config.yaml
num_hidden_layers: 8
hidden_size: 256
n_experts: 24
experts_per_token: 6
d_expert: 96
d_shared_expert: 0
hidden_act: "squared_relu"
moe_layers: [0, 1, 2, 3, 4, 5, 6, 7]
router_score: "softmax"
normalize_top_k: false
routed_scale: 1.95
balance_loss: 0.00648
balance_bias: false
n_groups: 4
groups_per_token: 2
init_std_router: 0.0169
lr_router: 0.00144
num_attention_heads: 4
num_key_value_heads: 4
head_dim: 128
vocab_size: 10601
norm: "rmsnorm"
norm_place: "pre"
norm_eps: 1e-05
positions: "rope"
rope_theta: 10000.0
rope_fraction: 1.0
qk_norm: false
attn_scale: 0.0884
tie_word_embeddings: false
parallel_block: false
init: "normal"
init_std_qkv: 0.0414
init_std_o: 0.0513
init_std_up: 0.0592
init_std_down: 0.0592
optimizer: "adam_hyperball"
learning_rate: 0.00685
beta1: 0.9
weight_decay: 0.0
lr_head: 0.00656
max_grad_norm: 2.0
warmup_steps: 376
schedule: "wsd"
decay_fraction: 1.0
decay_shape: "linear"
final_lr_fraction: 0.0
batch_tokens: 131072
max_seq_len: 256
doc_mask: true
train_tokens: 810800000
max_steps: 6186
dataset: "wikipedia_en"
Below are experts of layer 2 (counted from 0) of a mixture-of-experts language model. Rows are named router (the router's row for the expert), up (a neuron's input weights, with its number) and show model dimensions 0-127. Each number is 50 + 12 x the weight over its row's rms, rounded and kept within 0 to 99.
After each expert's rows: "comes after" lists some tokens at least twice as common just before its tokens as in all text. This comes from a sample of Wikipedia text that the model never trained on. Tokens count by the router's weight.

# expert 14
router:64 48 50 51 50 35 35 37 50 51 50 55 74 43 55 55 30 45 48 45 56 35 59 49 72 55 49 58 39 39 51 91 53 48 75 69 46 39 69 61 61 70 60 60 36 54 20 56 52 48 34 62 77 44 39 59 57 44 60 71 66 40 65 47 50 57 54 70 45 31 61 61 49 43 33 44 55 46 45 64 47 42 56 30 48 61 58 65 50 82 58 29 62 32 81 23 47 44 50 53 43 49 31 38 55 70 55 43 38 38 44 43 44 50 40 56 49 55 37 58 52 70 74 33 45 46 61 44
up0:57 46 73 62 63 58 73 42 49 62 22 45 43 40 30 30 61 45 58 59 44 60 52 51 48 55 55 42 34 53 58 58 69 52 53 31 35 45 70 44 55 53 42 53 40 62 75 31 59 56 38 44 48 39 29 70 55 30 56 46 56 25 42 45 43 35 56 40 17 50 54 26 51 68 33 35 40 38 31 30 49 62 67 60 46 28 67 45 26 38 49 43 56 29 11 40 47 49 33 64 46 53 49 34 37 59 53 52 48 50 61 74 63 41 53 46 31 50 61 52 45 25 49 71 14 30 54 51
comes after: " (", " |", "-", " \"", " ", ";"

# expert 10
router:37 79 47 46 42 42 43 70 68 49 48 51 42 66 64 50 51 56 71 53 51 65 57 55 44 72 48 32 59 58 62 37 45 25 61 42 57 39 54 55 44 49 44 63 59 39 28 54 52 39 68 43 35 60 61 23 55 33 44 43 46 61 51 31 46 65 35 59 73 58 48 41 65 60 62 50 58 30 59 73 72 40 51 54 40 56 30 41 50 27 53 62 37 45 51 59 48 50 53 65 56 52 39 46 38 41 28 52 53 49 52 75 59 59 43 49 46 54 29 48 42 46 61 59 38 25 67 52
up0:57 60 54 40 52 57 64 67 56 53 40 54 38 38 50 38 70 45 65 43 55 43 49 41 41 58 45 46 42 66 29 55 58 58 63 59 63 61 44 67 45 39 57 36 36 63 58 35 64 40 62 67 50 57 58 36 58 59 37 35 55 67 22 67 40 38 65 57 24 41 39 57 61 52 33 55 64 37 55 35 47 44 77 60 58 48 64 49 45 43 69 74 36 38 45 29 50 56 46 48 66 38 62 63 55 70 64 55 50 60 42 66 61 61 24 43 32 34 47 62 29 49 51 63 58 41 43 49
comes after: " |", " the", "–", "|", ";", ":"

# expert 15
router:65 54 48 53 44 45 53 37 56 47 39 51 70 64 43 61 35 63 66 56 61 42 58 48 61 60 62 41 53 50 49 59 69 47 77 59 42 32 55 36 48 50 74 42 50 42 46 51 48 38 52 60 43 42 43 60 72 49 80 42 56 40 56 58 43 57 56 52 52 60 80 68 61 54 36 47 47 58 22 41 63 74 64 41 44 64 70 67 40 68 58 40 57 44 46 47 50 30 59 45 55 44 42 53 56 44 44 63 76 47 45 38 28 59 36 61 63 36 50 76 54 67 58 51 18 26 39 30
up8:38 56 59 65 58 67 51 63 50 43 43 69 61 48 67 43 39 47 65 55 51 56 58 79 47 45 46 53 43 44 46 51 55 38 66 54 61 55 63 66 68 84 43 43 49 24 46 61 47 47 48 59 54 40 48 65 47 47 48 56 50 49 56 42 37 45 66 48 50 76 59 55 46 46 52 45 22 77 42 51 47 61 69 42 46 56 55 41 43 60 46 59 31 38 45 45 50 24 35 38 53 49 60 59 48 60 64 67 56 44 20 54 50 41 48 47 41 36 27 35 36 45 26 63 70 45 62 67
comes after: " (", "-", " \"", "|", ":", " The"

# expert 23
router:46 41 60 56 51 48 57 51 40 61 65 33 42 42 49 58 47 42 67 63 59 32 19 32 66 56 41 26 57 27 52 33 36 38 56 46 35 20 59 48 57 59 46 48 58 36 64 61 42 63 35 39 28 46 50 50 71 53 56 41 47 45 40 58 59 42 44 39 44 59 39 46 54 51 70 35 51 56 46 56 44 76 34 51 42 30 46 45 57 47 75 48 28 66 18 46 56 76 36 53 49 61 52 44 46 59 41 73 51 40 59 54 33 34 55 45 41 37 77 58 66 41 50 36 56 49 33 65
up16:28 50 45 57 34 48 47 37 61 48 51 63 58 75 58 50 54 37 61 62 48 49 55 42 38 33 25 34 57 64 39 54 36 65 51 44 44 58 41 37 49 53 42 40 48 41 49 46 37 37 44 58 44 67 28 61 41 73 37 51 38 42 50 52 47 39 60 41 33 71 33 35 33 55 56 59 58 39 41 50 62 57 61 53 61 49 64 70 61 47 53 43 42 49 29 52 69 34 41 40 49 43 52 58 49 36 55 66 71 61 73 51 57 44 47 64 35 60 68 48 37 36 43 64 54 42 38 23
comes after: " of", " in", " at", " for", " on", " from"

# expert 6
router:34 56 49 41 44 55 37 57 72 52 46 50 45 65 49 54 66 63 72 63 47 55 54 60 38 67 52 38 72 76 51 44 48 23 59 51 62 59 36 65 19 38 56 68 61 41 19 45 47 35 75 36 34 64 59 25 47 33 51 36 53 61 44 51 36 52 37 62 64 60 55 45 73 68 67 54 57 37 46 56 78 40 41 72 43 44 40 34 50 15 51 67 43 54 50 57 42 46 57 57 55 52 45 37 48 36 36 57 59 57 49 50 51 70 38 46 50 58 36 54 56 49 48 52 28 37 63 52
up25:54 37 47 42 39 46 79 48 30 77 34 57 46 51 56 59 43 66 52 50 53 47 61 24 15 56 46 57 39 37 41 56 65 35 45 52 45 63 49 58 43 34 51 57 36 20 62 59 60 54 38 34 43 49 56 47 54 53 29 53 58 59 46 57 42 45 54 45 57 53 72 66 57 53 18 52 56 73 64 50 52 57 31 36 62 61 44 51 52 37 42 37 45 48 55 47 44 56 36 28 72 33 44 56 72 54 37 63 28 55 83 67 44 41 54 57 66 39 46 34 51 53 61 35 61 46 40 58
comes after: " |", " the", "–", ";", "|", " 3"

# expert 5
router:43 50 49 40 41 46 60 55 51 51 39 37 50 70 62 62 40 64 35 59 41 69 50 47 75 24 33 43 49 49 58 66 41 59 73 46 32 27 29 33 62 76 29 62 35 36 55 58 65 40 41 38 50 68 62 26 50 47 48 48 56 41 48 56 57 33 40 33 34 45 51 56 42 54 40 62 35 47 55 49 67 28 44 42 53 43 39 48 27 42 49 59 26 54 36 45 57 55 56 37 47 44 67 31 64 35 68 31 43 43 46 21 37 64 47 49 80 53 42 45 43 41 48 69 56 71 60 46
up12:52 52 47 50 57 56 49 57 55 62 44 70 60 32 38 60 38 88 72 46 51 52 48 34 36 35 48 56 62 51 41 36 69 49 41 62 40 66 48 61 52 73 48 57 66 40 71 49 50 57 41 41 55 60 48 38 57 39 40 71 41 53 63 45 47 15 56 39 30 46 51 50 59 71 48 55 57 48 48 37 65 55 54 55 41 55 55 40 52 51 45 42 38 34 48 33 36 32 24 66 52 33 53 48 51 87 58 54 30 60 43 68 49 44 68 58 59 61 48 46 33 43 58 43 57 52 56 53
comes after: "\n", "°", " U", "S", " No", " P"

# expert 1
router:44 50 46 64 45 41 41 46 49 76 67 64 63 71 62 31 75 34 52 45 52 89 57 50 42 42 45 63 36 40 47 79 73 80 32 72 59 50 34 51 44 45 69 70 31 73 32 35 67 30 60 58 34 30 55 58 31 53 50 48 32 45 44 49 45 59 41 49 46 41 55 61 63 50 57 64 57 53 63 39 56 64 62 74 58 56 58 55 55 47 57 48 56 41 77 42 37 57 70 59 62 32 63 62 55 65 50 47 60 57 48 54 44 70 40 52 65 62 33 50 44 64 54 59 44 34 61 41
up0:36 41 41 65 50 65 62 57 78 47 60 50 63 54 33 44 61 33 35 52 51 49 32 49 45 47 49 58 46 69 50 72 38 43 17 42 65 48 35 51 29 47 76 43 72 46 58 44 53 48 60 35 46 46 39 43 31 56 52 49 23 77 32 61 72 43 40 36 32 27 70 76 47 71 61 62 47 46 68 49 44 57 57 68 46 59 43 61 62 39 48 36 61 47 31 55 41 54 58 69 52 47 42 57 65 38 64 62 58 45 52 54 38 78 46 49 54 32 58 54 51 53 63 46 41 29 57 45
comes after: " the", " a", " of", " and", " to", " in"

# expert 22
router:68 51 44 76 53 48 47 66 39 55 64 38 39 48 69 50 65 39 54 67 49 27 37 48 61 65 45 48 49 67 49 38 45 53 33 36 43 42 54 48 61 35 43 54 54 42 72 48 50 57 49 26 42 48 43 28 36 33 47 35 37 48 46 44 49 51 40 63 32 30 73 36 26 42 66 42 49 31 44 45 44 59 38 58 36 40 44 49 78 53 30 60 28 64 49 55 55 50 32 44 51 45 41 49 40 62 46 56 66 49 39 48 63 35 59 36 47 65 75 40 57 41 49 53 59 44 46 76
up12:51 37 52 63 64 53 53 55 39 46 60 00 38 46 52 53 71 62 40 58 61 51 52 56 61 51 49 38 48 45 43 49 45 68 60 39 35 49 53 31 46 51 44 43 38 42 62 50 67 46 46 69 45 29 58 55 51 60 68 47 61 33 58 68 32 35 52 50 39 50 63 56 66 54 47 40 56 45 48 59 56 70 76 31 45 44 65 50 27 50 62 55 31 37 42 45 55 63 38 44 38 55 34 45 77 37 53 47 43 61 56 63 49 54 65 67 55 35 46 50 45 67 55 53 59 61 87 21
comes after: "\n", " of", ".", " in", " to", " with"

# expert 19
router:57 56 52 48 67 56 43 53 70 42 44 49 41 42 42 32 49 40 45 59 55 45 40 60 44 62 41 65 73 34 42 18 53 20 26 33 49 65 34 68 67 42 61 29 52 48 75 53 39 60 47 46 52 71 44 28 44 44 26 44 58 41 54 49 51 48 34 55 38 35 56 38 54 40 77 51 50 22 52 56 45 59 51 72 36 84 38 50 48 38 58 67 51 42 39 44 46 40 52 47 54 69 56 62 62 52 42 40 63 46 53 63 70 47 50 46 76 44 51 37 54 48 32 66 66 50 43 59
up15:48 45 24 25 31 46 33 39 55 42 43 72 25 56 49 57 38 41 52 62 71 54 60 67 51 51 63 63 56 48 65 49 52 45 46 45 59 48 51 47 52 61 34 39 64 40 50 52 26 49 49 82 52 29 30 50 57 54 45 40 38 28 52 18 81 27 28 48 67 65 39 59 54 59 48 55 40 54 44 51 59 54 56 57 69 52 48 48 55 56 63 42 48 34 58 51 47 37 56 52 61 50 36 40 43 52 49 48 57 57 48 54 54 30 49 46 52 47 52 28 56 63 57 21 50 40 69 50
comes after: "\n", ".", "==", ")", " ==", "==="